python train.py --positions="rope" --grad_clip=1.0 --schedule="wsd"
Below are experts of layer 5 (counted from 0) of a mixture-of-experts language model. Rows are named router (the router's row for the expert), gate (a neuron's input weights, with its number), up (a neuron's input weights, with its number) and show model dimensions 0-255. Each number is 128 + 24 x the weight over its row's rms, rounded and kept within 0 to 255.
After each expert's rows: a language model's description of what the expert responds to. This comes from a sample of Wikipedia text that the model never trained on.

# expert 6
router [111  78  97 168 110 130 124 118  96  99 147 128 139  83  86 139 135 146  85 124 130 126 152 157 107 105 117 138 123 201 123 104 124 155 138 141  73 131 126 124 147 123 159 177 137 117 155 143 143 129  96 112 118 155  91 127 159 124 156  77 106 100 118 106 116 114 129  98 153 118 131 130 142 135 102 140 147 128 111 125  86 115 201 122 112  92 111 129 146 127 106 134 130 139 115 156 122 140 137 128 153  79 118 141 150 136 117 161 134 143 126 123 118 149 135 141 109 108 151 108 152  98 135 123 140 146 120 155  73 132 109 167 124 160 139  95  70 104 138  89 113  96  96 135  95 134 134 128  85 159 140 123 112 180 136 151 140 103 115  81 152 152 167 113 110 160 147 110 144  96 157 156 139 151 131 163 156 147 124 125 115 103 161 118 108  74 126 150 132 129 154 126 143 143 127 175 170  99  94 157 137 148  92 145 122 174 142 139 139 106 124 170 171 122 129 131 151 117 117 134  91 127  95 149 164 156 129 120 138 126 139 127 101  80 135 109 171 117 120  88 105 163 139 145 135 122 122 131 134 114 183 134 101 147 104 107]
gate1 [131 167 131 112 107 167 138 152  74 155 149 146 134 185 122 148 145 103 111 106 127 144 117 132 145 128 136 164 156  63 148 132 167 116 122 108  94 125 184  92 169 128  95 140 155 163 153  83 114 111 126 160 122 101 156 113 164 120 100 134 121  98 137 116 137 151 144 158 156 133 121 123 131 114 117 126 150 133 131 109  99 144 112  83 121 126  99 125  94 107 142 139 123 173 100 130  61 129 171  97 154 145 104 125  96 134 163 163 137 196 103 123 143 121 110 129  97 133 103 150 162 138 124 144 109 174 149 152 116 156 134 140 138 145 126  77 124 114 147 164 143 115 114 132 135 104 116 112 121 127 170 132 114 148  93 140  81 131 125 130 179 147 141 122 131 122 136 197 143 122 112 143 113 131 130 133 130 162 157 129 128 181 130  89 122 190 161 159 132 134 140 140 160 101 142 155 104 118 147 120 154 135 127  66 132 108 165 145 138 137 105 155 104 120 143 151 130 122 123 126  92 136 165  86 172 123 142 116 109 140  94 124 106 151  85 136 149 111 130 135  99 153 133 144  98 113 142 138 136  90 140 124 128 143 122 128]
up1 [123 128 160 112 154 187 121 144 108 114 115  88 127 173 117 102 151 117 136 159 110 138  99 127 148 110 110 191 131 107 128 118 110 134 111 112 131 160 141  90 123 123 129 115 142 145 142 112 131 142 159 179 117 126 141 139 105 152  76 135 102 125 123 132 118 142 128 137 148 117 144 115 114 119 104 125  98 104 152 121 123 171 126 109 114 103 135 149 118 137 154 123 100 162 114 115  83 101 121  62 122 116 111 128  80 124 115 140 138 163 129  99 147  77  93 107 133 161 142 135 189 122 102 166  74 152 143 135 140 129 147 112 150 164 147 149 141 156 142 152 124 127 108 123 118 161 115 135 114 115 162 149 130 129 113 156  93 131 114 135 159 122 148 111 119 153 125 162 113 122 121 133 166 147 158 148  89 213 145 127 168 117 159  90 130 193 137 193 150 141 147 109 135 106 164 152 102 128 159 126 111 185 119  73 160 142 142 100 107 122 140 139 157  96 110 142 148 135 123 143  90  83 163  96 175 147 101  99 114 136 112 124 111 121 122 130 122 108 107 118 114 129 152 127 108 132 123 122 126 107  93 123 144  98  94 118]
It responds to: Mid-word syllables after consonants

# expert 55
router [171 137 179 110 133 185  89 123 136 121 146 117 134 114 124  97 104 103 104 126 133 130 119 110 150 111 110 170 150 170 109 117 166 157 149 152 120 116 114 106 130 153 160 107 121 122 133 131 164 153 134 160 171 129  90  79 140 135 164 114 142 123 137  99 112 152 159 169 176  73 156 151 129 129 140 132 127 116 115 136  88 103 114  83 153 143 133 149 151 106 149 179 112 165 100  85 167 134 117 132 124 132 119 124 133 161 119 111 122  99 121 167 150 137 161 109 109 124 131 132 171 155 120 117 130 137 137 142 176 119 140  96 107  92 146 129 186 122 122 148 129 132 139 157  89 143 160 145 133  98 145 112  96 127 149  86 141 114 103 104 152  79 170  91 141 151 142 121 139  98 137 141 135 141 149 121 112 118 160 103 109 108 116  86 120 122 104 155 148 107 115 125 155 142 118 112 113 117 106 149 112 138  92 119 169 135 149 110 131 120 151 154  76  87 108 128 137 173 138 131 137 102 104 130 109 147  98 154 138  95 140 178 105 102 137 153 158  97 118  88 103 133 106 120  83 147 129 154 158 125 131 127 114  76 165 102]
gate2 [152 140 126 150 143 136 156 170  98 148 108 102 171 163 165 117 138 144  83 149 180 157 102 177 123 117 131 142 171 122  76 136 151 106 111 183 153 108 121 124 107  98 135 140 130  96 120 150 157 114 127 155  93 103  95 125 126 129 153 101 137 127 165 127 152 138 165 147 130 119 122  97 104 159 123 136 146 121 128 127 155 124 114 135 121 128 129 175 125 133 111 134 121 155 144 145 112 108 146 145 110 135 130 112 116 157 158 147 120  78 138 113  89 112 139 126 175 113  93 126 137 119  94  99 167 149 166 164 110 159 113 133 149 142 184 152 106 144 102 101  79 141 131 131 137 136 114 139 102 151 130 108 145 151 135 143 109 123 119 130 152 103 147 119 124  83 122 176 119 128 201 142 117 123 139 173 126 109 122 164 109 152 142 109 143 158 155 113  97 152 137  90 116 117 134 110 152  63  89 105 135 109  87 169 146 146 128 137 128 123 107 105 146 100 104  96 125 107 105 151 171 110  93  98  94 134 186 148 161 124  89  88 166 112 111 117 170 128  97 112 125 105  98 129 123 114 120 133 152 143 122 122 130 124 157 146]
up2 [ 97 160 137 137 165 140  90 137 109  90 111 120 114 141 124 122 109 111 108 141 105 102  99 169 124 149 110 143 174  73  88 166 119 147 128  79 145 127 178 114 104  73 117 172 138 113 110 178 134 126 131 141 116 128 116 118 113 118 126 110 134 116 123 146 133  94  85 155 153 166 128 123 127 122 161 123  96  89 111 162 146 134 145 175 147 136 156 161 101 134 137 124 109 120 102 135 118 119 108 134 103  99 136 146 101 138 101 166 130 151 128 167 115 159 183  86  87 157 148  94 128 108 144 140 104 119  70 131 134  84 145 130 119 174 137 118 123 142 157 145 126 118 149 176  96 141 120 134 113 135  98 123 110 185 160 118 101 130 131 156  78 162 135 111 139 127 114 126  79 149 176  64 142 125 170 149 123  64 156 117 153 136 125 101 163 128 132 111 146 105 123 151 147 118  99 120 109 136  85 155 161 113 122 155 114 101 114 135 136 121  99 115  92 165 142 136 144  93 163  95  96 134 124 128 114 123 112 169 134 144 122 115 116 128 131 142 142 110 117 102 151 115 133 146 154 116 113 140 148 118 144 137 107 157 137 115]
It responds to: Word-final e pieces

# expert 2
router [ 72 107 149 103 148 136 139  99 159 115 100 121 116 147 118 179 130 160 149 127 141 132 129 155 150 135 130 108 102  81 121 125  84 137 109 114 116 162 123 151 161 111 139 131 119 142 141 121 166 115 122 174 129 112  86  85  74  94 119 167 134 121 121 112 161 132 142 116  97 153  81 126 149  98  97 146 141 139 134 112 131 131  81 148  96 133  92  82 131 145 167 163 145 166 127 139 138 117 108 137  75  98 112 150 105 119 141 119 130 122 151 175 151 115 131 102 118 117 133 159 140 136 164 107 141 168 142 108 151 161  92 120 143 154 165 145 144 150  80 123 154 142  98 149 151 111 162 134 134 146 125 112  99 113 128 107 133 141 125 138 131  79 132  89 102 121 131 140 150 115 125 170 115 200 124 144 118 108 139 141 104 164 125 100 122 136 108 109 142  88 111 124  94 117 124 186 140 147 142 144 138 109 109 143  92 107 119 105 134  92 136 109 122  97 131 182 145 186 125 118  93 139 145 110  94 119 136 124  76 125 119 107 117 130 187 141 153 120 152 161 119 129 115 132 159 129  93 138 118 112 167 105 155 175 153 128]
gate2 [124 179 152 121 115 126 106 107 127 137  88 121 185 147 161 147 129 139 139 143 124 136 149  56 144 161 104 135 138 147 160 133 118 171 138  89 172 163 133 142 121 152 118 140 112 137  80 160  90 148 145 149 106 125 147 148 124 189 143 111 107 153 116 118 133 110 129 110 125 112 134 115 133 132 128 116 132 113 118 165  99 110 105 139  83 118  85 140 128 122 158 131 117 123 164 163 142  81 129 125  98 134  98 119  83 113 105 122 128  92  92 172 160 108  78 150 125 113 147 120 133  75 155 163 141 176 117 117 137 136 127  94 133 124 139 147  95 101 159 173 127 159  98 120 127 109 117 172 135 175 112 132 123 184 137 163 144  94  81 125 123 174 139 130 112 103 104 152 112 114 154 132 111 161 194 158 144 123 115 154 105 121 135 151 115  89 130 116 112 195 150 105 138  99 116 150 137 144 174 155 140 145 154 109 139 136  97 123 111 120  89 133 132  99 126 137 102 109 155 119 147 130 145 136 117 123 129  71 143 140 147 105 137 120 115  93 122 134 133 114 103 160 101 107 114 108 139 129 152 160 115 128 110 128 147 138]
up2 [139 157 160 129  86 130 126 117 128 137  85 122 170 138 173 118 121 106 128 139 118 137 155 111 145 148 144 135 128 141 136 140 128 160 139  94 133 136 122 137 141 158 116 151 105 141  76 141 103 117 128 142 119 121 161 150 118 160 125 110 113 109 112  93 172 130 138 111 140 144 129 102 146 125 105 149 121 116 127 114 123  81 121 156 107  75 103 106 129  93 113 153 130 120 142 153 139 105 106 117 172 161 116 140  98 122 122 118  94  77 100 154 144  98 115 133 109 124 136 142 105  90 145 150 103 192 111 148 134 134 108 100 114 101 150 118 124 106 116 137 124 126  96 109 176 133 107 163 148 148  95 162 136 156 103 155 156 118  85 128 143 149 190 140 122 116 145 140 121 138 160 152 168 162 175 169 131 118  84 141 119 124 170 173 103 115 127 149 129 124 105 107 165 115 133 128 177 151 165 159 127  74 108 101 155 142  83 110 168 146 100 115 148 124 118 134  74  97 134  68 160 137 163 135 129 130 107 111 135 134 103  96 166 147  99 140 108 152  90 110 146 141  82 188 132 148 109 144 129 140 145 149 110 127 157 146]
It responds to: Capitalized name-initial letters

# expert 26
router [137 130  82 154 105 132  97 164 131 105 105 140 135  97 139 156 103 132 141 161 148 165 148 104 120 174 148 118 119 139 107 150 135 124 127 136 143 107 124 132 114 165  91 141 120 129 168 149 133 116 118  85 109 122  95  64  97 149 111 157 199 105 131  95 116  87 163 178 143  97 115 132 110 121  90  95 140 110 128 112 163 152 121 118 146 121 130 118 164  85 178 124 135 129 121 122 111 122 135 115  98 127 108 123 128 113 161 142 141  99 116 128 146 116  70  99 150  60 121 182 109 114 111 117 157 119  77 126  91 141  94 115 142 122 125 102 149 124 170 119 115 156 100 101 118 127 114 158 154 125 146 146 128 115 136 117 127 138 101 131 121 103 117 100 138 167 119 102 119 124 137 130 134 112 131 163  77  92 148 116 166 122 132 111 128 116 170 139 109 151 144 137 113 146  57 152 136 142 100  86 113 112 134 106 118 133 119 148 106  98 145 169 159 116 102 115 141 156 105 184 132 130 112 132 145 107 157 116  86 155 130 132 132 188 120 107 168 110 108 125 113 151 155 151 154 125 125  92 109 134 148 151 149  89 111 118]
gate4 [130 140 164  93 110 104 143  83 131 113 121  87 150 122 121 123 138 142 125 132 132 150 131 120 136 106 159 120 122 132 125 135 121 109 124 170 121 123 123 174 102 132  91  94 125  85 116 155 105 134  95 100 133 162 138 102 161 133 110 185 153  86 133 115 121 130 171  86 104 140 107 129  94 135 140 158 184 104 101  85 149 135 120 163 104 167 114 138 124 102 135 144 196 128 151 167 115 139 135 147 135 100 123 189 129 108 102 148 133 114 157 125 132 126 132  96 165  61 128 188 123 156  84 173 114 113 136 136 124  99 147  84 179 141 140 142 161 130  87 138 168 158 129 110 113 126 137 129 134 144 150 107 162 140 133 130 156 110 147 142 162 132 138 171 138 121  88  92 126 132 113 121 130 107 110 145 176 173 139 123 158 160 115 134 145 122 128 118  91 123 116 110 166 132 114 139 126 118 119 153 137 139 113 118 133 137  79 146 148 164 131 128 105 128 158 127 147 142 139 152 166 126 159  94 106 116 137 110 135  98 127 132 131 140 154 125 176 155 119 143 193 158 106 124 157 140 144 143 138 185 100 154 126 117 110 155]
up4 [ 75 172 101 142 156 122 124 115 141 114 102 148 142 106 101 144 131 105 100 104 157 116 132 159 158 163 100 124 134 155 164 121 129 145 144 159 144 112 124 133 138 131 108 117 119 120 166 136 126 125 115 104 108 142 106 150 124  97 136 157  93 104 111  90 119 101 116  95 183 102 101 168 134 105 140  86 162 136 145 130 131 165  98 167 141 101 126  92 148 150 129 120 125 151 120 111 117 123 117 115 123 124 154  91 145 126 134  88 105 100 148 190 139 149 144 111 157 124 165 111 118 127 143 104 140  56 150 161 130 128 148 129 137 127  82 125 145 129 110 142 117 111 135 135  97 114 101 141 122 148 166 146 126 160 129 136 116  86 160 136 121 153  97 115 106 149  79 119 129 154  95 116 120 140 108 177 114 129 104 155 104  76 112 122 113 136 155 115 149 101 102 109 144 103 102 137 108 157 104  89 143 107 163 112 123 147  72  80 139 160 136 103 100 134 165 143 116 129 128 114 124 194 111 105  96 148  80 118 120  86  96 138 150 175 137 108 148 126 117 151 160 187 123 125  96 125 131 152 144 117 136 131 181 145 144  99]
It responds to: All-caps abbreviation pieces

# expert 40
router [ 69 144 177 117 194 114 140 119  98 138 152 107 131 142 161 136 157 135 116  72 149 127 115 125 135 118 143 154 100  88 104 111 157 117 154 115 107  84 107 152 148 152 118 113 137 112 114 148 147 155 119 111 117 146 151 118 114 104 149 161 163 108 116 147 117 129 116 110  92 149 166 118 126 127 137 115 108 129 115  97 134 140 136 166 131 133 171 120 104 146 110  96 103 147 154 130 141 132 120 102 124 175 118  99 128 147 165 135 131 128  84 119 136 130 152 144 132 140 148 102 124 154 157 168  82 129 104 156 111 146 119  75 100 138 109 117 154 170 157 128 151 122  88  96 138 143 143 143 145 141 170  76 154 141 100  97  87 125 117  95 119 154 130 123 125 104 118 191 118 169 143 130 106 186 146 159 163 170  94 162 155 125 134 113 142 161 117  96 107 161 137 145  88 118 169 122 171  97  97 149 131 139 155 122  80 134 126 124 133 135 103 146 121 131 105  95 107 100 106 119 132 120 127  97 134 129 120 130 147 139  98 142 142  96 146  89 160 137 115 103  95 151  79 137 124 164 110 113  93 157  98 131 155 113 163 126]
gate2 [147 160 154  90 138 111  97 157 125 119 125  94  96 131  89 157 121 167 133 144 138 144 111 155 107 150 158 153 113 116 117  83  93  98 140 127 137 133 135 100 159 104 122  95 119 122 137  99 174 104 140  99 112  98 152 145 123  84 144 125  92 146 154 127 101 124 112 131 149 180  92 141 164 130  97 167 107 137 100 127 124 147 142 105 124 112 156 131 107 157 142 120 123 168 115 114  94 163 123 132 135 159 156 127 127 154 148 149 114 120 144 116  97 116 121 132 108 106 110 127 175 116  79 130 149 156 125 132 157 134 123 115 134 166 108 120 132 141 103 144 129 128 151  83 144 153 139 129 168 136 103 121 102 112 106 161 140 115 130  88 141 121 151 120 127 106 123 129 118 133 119 134 117 130 102 141  43 123 109 143 107 123 183 148 106 151  91 113 110 102  94  80 167 105 120 107 128 108 103 151 110 120 116 132 139 194 154 119 140 131  91 122 134 154 136 110 109 110 139  69 140 132 134  64 172 122 144  84 124 156  81 157 120 141 110  90 156 159  93 141 128 151 130 102 129  85  92 119 128  72 166 132  97 145 130 114]
up2 [105 148 169 136 119  93 123 120 107 137 145 142 139 146 150 104 140 138 145 127 109 116 148 120  64 111 156 115 167 131 173 118 149 121 119 138 142 134 137 148 127  90 168 126 125 173 131 144 154 198 128 122  99 114 147 163 130 128 150  89 170 117 156 152 153  76 127 122 154 141 153 112 135 153 136 147 128 100 124 130 140 104 134 109 115 136 127  90 104 116 115 153  90 130 163 158 145 110 166 131 117 154 146 112 122 106 149  94 117 109 175 170 136 168  98 120 125 130 125 123 183 110  95 129 149 140 112 111  91 152 112 159 132 130 111 128 118 178 113 133  99  91 128 131 105 100 123 136  97 162  85 149 102 105 148 129 131 169 134 130 138 100 154 185 103 136 158 146 115 113 153 101 165 188 134 141 184 132 103  97 107 127 138 133 161 135  94 129 106 141 108 128 132 146 107 113  83 109 142  90 115 112 119 116 122 177 138 130  99 170 115 109 156 136  98 128 120 136  82 115  78 155  79 154 118 104 126 104 106 146 109 157 118 158 127 149 100 149 113 156 110 126 121 123  89 116 113 136 101 121 106  94 147  80 152 140]
It responds to: Table column separators

# expert 9
router [181  99 102 150 182  76 159 144 142 116  92 110 121 148  95 127 123  88 127 147 117 121 103 124 165 153 152 120 130 139 146 150 158 150 103 166 110 185 142 127 148 141 106 149 132 160 115 113 130 129 152 145 134 114 110 110 158 107 124 151 149 130 154 118  93 127 110 105 104  87 129 154 100 145 110 103  98  93 181 151 122 148 124 137 112 103 111 164  89 108 105 110 126 153  93  91 126 114 166 111  85 148 111 106 107 155 114 123 160 122 119 141 130 135 155 188 110 109 137 142 119 160 156  99 118 138 144 170 108 132  75  91 144  94  84 115 169 101 138  82 119 125 139 134  86 136 138 111  96 102 158 146 107 105  97 104  83  99 119 133  75 110  97 102 141 133 120 137 139 134 116 135 108 143 158 161 120 166 157  80  75 146 116 136 156 128 131  87 133 141  98 129 155 124 118 122 141 101 128 126 116 132 132 116 119 146 160 174 116 143 155 144  62 105 152 149 118 120  93  94 137 139 162  95 120 137 134 115 137 140 148 112 137 112 104 104 134 131 103  87 129 137 138 114 116 106 129 138  98 123  96 107 106 107 109 148]
gate2 [113 164 163 126 129 121  98 129 125 144 140 139 125 124 181 144 157 126 166 102  97 128 157 130 109 141  85 158 176 124 159 156 102 133 145  80  84 123 101 133 108 122 174 135 137 131 131  86 138 167 153 123 104 140 110 137  93 146 106 152 121 142 139 145 141 120 111 164 168 114 149  66 104 137 146 124  94 134 138 102 195 109 103 119 107 135 125 102 133 170 142  89 104 135 150 120 180 145 128 180  79 166 148 113 126 105 106 153 104 136 154 178 148 150 157 165 138 115 127 134 125 148 124 154 106 148  88 129 133 152 129 119 149  85  93 117 142 145 101  99 128 110 146 158  95 141 130 147 102  97 116  92 114 104 134 112 153 108 159 163  81 120  73 127  99 128 101 104 101 133 155 138 122 145 155 136 139 151 141 118 175 148 110 160 125 137 139 145 151 130 155 122 139 105 119 138 153 123 129  67 102 100 138  93 128 107 117 156 102 114 123  88 154 109 130 105 176 139 162 122 140 124 120 121 110 114 129 139 113 125 107 150 135 132 124  84 132 138 114  99 137 113 151 162 129 132 104 150 167 155  96 166 154 164 139 143]
up2 [104 147 122 142 140 153 160 119 127  87 137  70 166 154  83 147 105  98  80 155 136 116 136 135 141 147 144 132 133 136 147 110 187 139 125 145 157 109 100 164  97 188 113 152 128 139 103 136 114 125  93 119 124 100 114 120 164 130 139 103 127 109 101  97 156 129 160 138  98 101 131 166 150 104 152 140 130 133 137 115 104 117 146 126 146  85 135 113 103 123 155  86 132 128 106 132  67 131  96 135 174 131 157 111 158 117 100 105 132 129  99 126 121 136  91  85 117 158 144 172 136 103 182 108  78 120 120  79  86 169  99 121 103 135 129 133 149 139 140 134 142 141 102 112 204 113 126 108 108 144 134 101  90 111 112 159  60 150 109 124 137 140 137 148 139 109  84 115 129 134 122 130 116 138 137 117 132 111 104 164 117  78  88 138 105 106  98 114 149 133 120 167 133 155 152 134 166 123 138 135 129 148 120 118 166 164 113 150 147 127  90 124 158  75 139 158 126 154 130 138 114 101  93 144 121 123 132 141 117 108 128 135 109 107 117 141 119 146 158 138 117 135 174 115 110 151 170 163 109 137 128 158 122 169 131 124]
It responds to: Hyphens, list dashes, to

# expert 12
router [171 184 128 146 163 118  84 136 114 122  80 181 128 113 109 113 144 117 175  97 125 111 149 144 120  97 130 165 158 140  90 119 144 109 141 166 156 153 133 109  86 142  95 129 112 160 134  66 124 134 136 170 132 117 112 108 114  85 179 124 141 168 126 142 114 141 106 119 143 108  89  99 112 112 133 126 122 107 100 153 125 122 107 106 126 115 169 115 139  99 148 125 137 110  95  51 115  95 136 136 128  77 140 134 163 118 129 147 145 122 130 163 122 158 112 110 111 153 104 113 120 139 150 121 149 108 142 116 130 163 141 124  74  90 153 127 131 126 133 120 110  46 149 101 106 136 131 140 120 129 119 173 118 129 102 100 132 117 107 100 115 129 152 109 137 146 111 119 150 100 117 152  94 131 118 121 145 125 145 103 146 110 150 153 130  85 106 102 121 151 171 125 121 125  80  96 136 103 131 153 143 133 150 151 119 150 135 107 100 156 144 146 153 155 126 161 144 140 112 125 133 159 117 135 177 121 139 128 166 128 142 107 106 153 188 128 128 110  98 131 110 100 134 164  92  85 147 130 103  94  94 106  80 120 161 124]
gate0 [124  93 113 128 145 121  66 103 108 119 143 148  99 122 180 122 105 126 131 191 133 134 167 116 121 125 128 117 151 128 135 171 158 137 118 118 125 166 107 112 163 145  93 158 142 171 103 119 151 128 116 159 135 100 105 132 125 125 167 158 121 155  75 108 130  90 137 177 127 121  99 111 142 126 102  87 149 127 109 153 137 118 146 137  94 142 114 101 147 164 148  91 122 136 155  85 123 116 111 126 145 111 125  87 149 133 153 131 144  99  86 176 155 114 133  79 141 149 118 130 135 179 159 110 128 134 110 151 134 110 124 113 118 148 129 148  93 132 155 167 117 109 120 147 142 143  57 188 120  97 148  97 111 138 130 136 131 121  90 143 141 111 113 135 134 119 155 157 131 127 161 140 101 145 138 121  85 132 115 141  81  93 122 154 123 132 159 100  87 116 131 130 135 164 134 135 146 145  92 192 143 119 132 108 114 135 126  81 157 135 140 135 119 173 136 157 133  81 123 137 134 105 103  66 133 116 146 124 143  72 104 138 147 145 159 120 150 149 151 107 142 172 124 116 106 103 160 115 168 104 144 124 129 156 140 149]
up0 [146 143 147 133 145 131 140 146 172 114  93 105 120  97  81 152 107 131 124 142 136 155 169  73 121 150 106 147 146 120 138 155 122 154  62 133 116 128 143 139 113 136 124 128 170 134 104 153 150 111 153 156 114 123 168 156 131 142 166  93 109 127 149 134 124 134 135 166 107 125 109 120 119 134 129  81 134 106 105 133 143  83 189 136  98 118 116 149 113 167  94  94 139 116 163  92  93 100 162 114 101 116 101 138 133 140 113 108 130 138 134 147 156 136  87 130 120 106 120 131 113 141 155 114 183 152 124 134 157 153 138 101 145 111 150  88 158 130 139 126 135 120 141 153 146 117  98 117 119 102 113 134 106 164 113 125 130 102 161 135 112 153 172 125 117 175 177 159 115 127 172 134 101 102  84 127 123  92 139 121 121 115 151  89 117 105 153 137  80 146 168 139 145  98 112 165 150 112 158 158 132  97 141 157 146 114 107 111 137 175 146 151 171 135 171 161 132 109  77 128 107 147 111 109 112 115 176  84 112 111 106 110 121 125 149  75 143 154 110 143 124 147 118 128 125 132 190 127 186 136 150 114 121 119 130 139]
It responds to: Romance particles and syllables

# expert 50
router [136 154 117 132  76 132 135 139 133 157 134 125 142 159 112 147  86 165 125 169 182 142 121 128 112 132 128 133 165  99 125 120 106 148 135 149 146 127 141 111 113 131 111 169 101 179 154 122 182 142 152 111 124 135 162 142 154 105 154 111 133 146 130 136 141 114 141 151 147 127  96 155 115  81 137 139 139 109 133 131 117 163 119 105 138 138 155 143 118 113 128 144 138 127 116 151 150 120 156 124  77 123 120 156 140 102 126  93 138 112 152 128 105 138 111  87 134 138 123 156 166  57 110 104 139 115 124  99 108 106 130 168 137 137  98 130  96  96 148 135 113 141 160 122 149 153 152 158 139  92 129 187 170 135 121 139 131 151 132 104  97 105 155 143 111 150 146 118 132 163 150 137 131  95 168 174 112  94 124 126 105 134 191 139 127 111 129 148 107 146 153 172 159 152 101  96 186 161 167  90 102  95 140 140 141 163 132 104 109  85 108 114 118 130 147  99 122 167 129 166  91 104  95 129 148 109 110 109 116 165  98 111 135 158  94 139 107 109  96 140 131 109 129 148 128 101 125 170 147  86 160  82 184 138 123 124]
gate0 [ 84 131 134 100 120 161 111 151 175 174 129 129 143 134 141 162 120 140 101  72 164 151 142 123  67 117 149 104 120 167 145 110 117  74 102  99 106 129 125 161  72 131 148  86 137 117 117 128 125 120 152 140 117 120 151 128 124 119 120 134 165 124 118 159 139 129 146 141 136  75 118 136 102 136 138 116 141 175 132 117 141 110 100 116 144 120 155  99 170  69 145 150 138 114 142 115 143 182 129 141 138 125 141 111 132 102 148 101 129 124  85 111 116 146 124 150 126  85  93 149 126 104 110 126 154 132 130 155 135  93 144 121 154 118 164 109  88 133 108 150 159  94  63 110 153 139 155 127 118 127 140  77 108  76 131  99 109 165 139 136 133  92 145 179 132 101 111 111 125 196 119 120 125 100 113 133 123 132 104 147 180 139  88 147 139 136 169 118 154 128 125 143 155 159 125 126 137 145 126 167 147 121 102 118 127 143 116 111 144  95 118 139 116  58 147 122 124 161  96  89 149 106 161 114 123  84 132 111 128 163 143 138 121 134 120 168 137 149 131  72 146 164 115 153 111 148 133 141 113 148 129 121 129 157 116 131]
up0 [141 116  88 164 129 162 135 145 112 107 106 114 109 126 148 136 118 172  89  77 139 173 123 140 103 118 133 171 139 126 137  94 158  74  84 134 120 150 127 132 132  82  82  92 163 115 164 139 123 129 133 167 135 102 123 157 166 135 148 128 144 124 143 144 116 137 109 132 135 112 154 134 138 120 149 111 107 134  95 124 151 107  72 148 153  86 134 143 138 100 164  87 103 185 130  98 145 177 136 104 120 111 161 151 139 158  98 126 123 151  86 122 112 147 173 191 152 144 101 156 135  95 120 140 165 126 116 122 138 115 101 135 136 161 116  69 106 160 121 148 119 122  97 131 129 192  85 152 129 142 114 136  86 135 115 149 110 134 119 135 121 120 100 174 135  97 138 108 138 157 100 127 132 133  83 119 108 138 136 122 124  99 164  92 121 164 143 124 128  89 132 171 176 120 100  81 119 144 103 141 163 106 117 152 122 162 140 126 152 134 142 148  95  98 138 114 140 139 135 149 115 142 174 145 153 129 138 151 109 122 120 159 144 124 116 127 111 120 117 147  92 145 109 100 145 150 156 141  75 126 105 119 150 109 122 131]
It responds to: Unit abbreviations and -om

# expert 15
router [107 135 160 142 107 133 125 144  95 118 131 124 111 136 117 101 118 118 107 112 112 137 105  85 164  89 136 136 134 135 139 160 123 122 150 109  92 116 145 172 116 151 145 128 158  99 163 115 143  97  83 147 163 118 167 122 133 131 123 117 155 150 137 104 136 144 118 109 121 100  69 131 107 162 120 133 141  92 131  99 153  96 116 146 168 110 162 161  94 142 141 117  98 148 165  88 103 108 106 120 121 150 117 108  92  99 110 159 110 110  89 114 146 138 122 107 133 142 122 140 114  91 138 100 156 139  79 123  94 149 162 104 101  94 115 130 115  94 140 141 111 109 149 115  78 144  76 155 116 136 118  79 135 105  94 130 127 170 156  92 113 103  88 144 140 133 163 102 144 122  93 124 144  80 113  89 145 162 126 115 182 164 175 154 162 128  91 130 146 157 108  99 149 125 121 126 132 121 121 120 127 167 149 153 121  99 151 149 140 154 141 135 138 111 108 107 111 148  75 131 157 136 107 132 133 139  96  90 125 155 139 158 100 131 116 177 145 129 150 122 155 144 173 121 117 174 133 165 124 108 143  96 176 161 163 132]
gate1 [121 155  97 106 109 139 106 140 172 104 116 113 101  85 132 123  88 154  94 130 121 111 122 144 132 183 151 127 162  88 128 168 120 117 114 126 113 118 128 170  96 135 124 163 140 176 135  90  98  93 116 151 167 123 163 137 140 126 154 124 128 128 133 125 149  99 131 124 152 126 140  99 143 134 118 135 138 115 153 106 124 121 145 168 112 157  72 155 147  99 160 111 182 150 141 127 136 116 122 125 125 109  96 129 131 102 142 133  75  86  62 151 151 130 111  97 110 140 123 125 160 122 132 129 129 126 146 100 111 145 148 141 125 121 165 150 124 105  64 126 137 170 116 120 134 141 108 160 124 148 106 108 125 157 128 149 109 169 172  85 166 118 120 159 120 113 161 139 136 144 161 126 140 133  97 110 161 182 154 129 123 148 139 108 124 146 120 139 129 150 121 134 172 155 166 129 122 118 127 131 210 178 118 131  95 153 115 106 101 167 182 126 118 162 129 131 155 170 132 147 121 137 144 116  83 125 141 153 148 123  98 143 153 110 106 132 115 163 145 113 135 153 114 139 129  74 154 141 119 145 139 171 156  95 156 157]
up1 [106 142 147 108 109 116 142 101 120 129 138 139 133 177 130 131 133  79 106 129 188 114 122 120  71  86 103 112 104 131 120 121 149 139 133 188 149 161 110 148 110 149 106 145 131 105 167 182 139 144 158 110 119 173 115 120 174 121  93 120  95 144 131 144 169 117 128 132 116 125 121 136 114 170 148 167 127 109 108 181 153 112 130 116 127 142 141  97 124 199 127 124 137 139 140 122 119 144 156 110 123 116 133 129 105 141 125 109 143 140 171  91 121 119 127 136 148  77  95 158 128 135  92  96 123 146 112 128 123 109 130 114 104 113 143 150 111 126 147 130 137 150 130 124 129 135 189  92 116 103 147 145 120  97 141 127 172 147 146  91 126 138 126 108 133 125 134  82 140 140 101 139 115 129 125 144 100 116  96 105 140 115 126 131 130 139 122 114 144 137 116 122 124  89 136 123 117 139 166 135  79 123 123 146 180 139 140 192 172  80  91 101 141 124 105 110  74 126 105 109 131 151 155  95 163 144 117  95  97 139 198  94 113 175 124 109 113 105  91 169 120 113 156  89 123 140 123 122 179 131 115 103 113 142  84 122]
It responds to: Colons and list introducers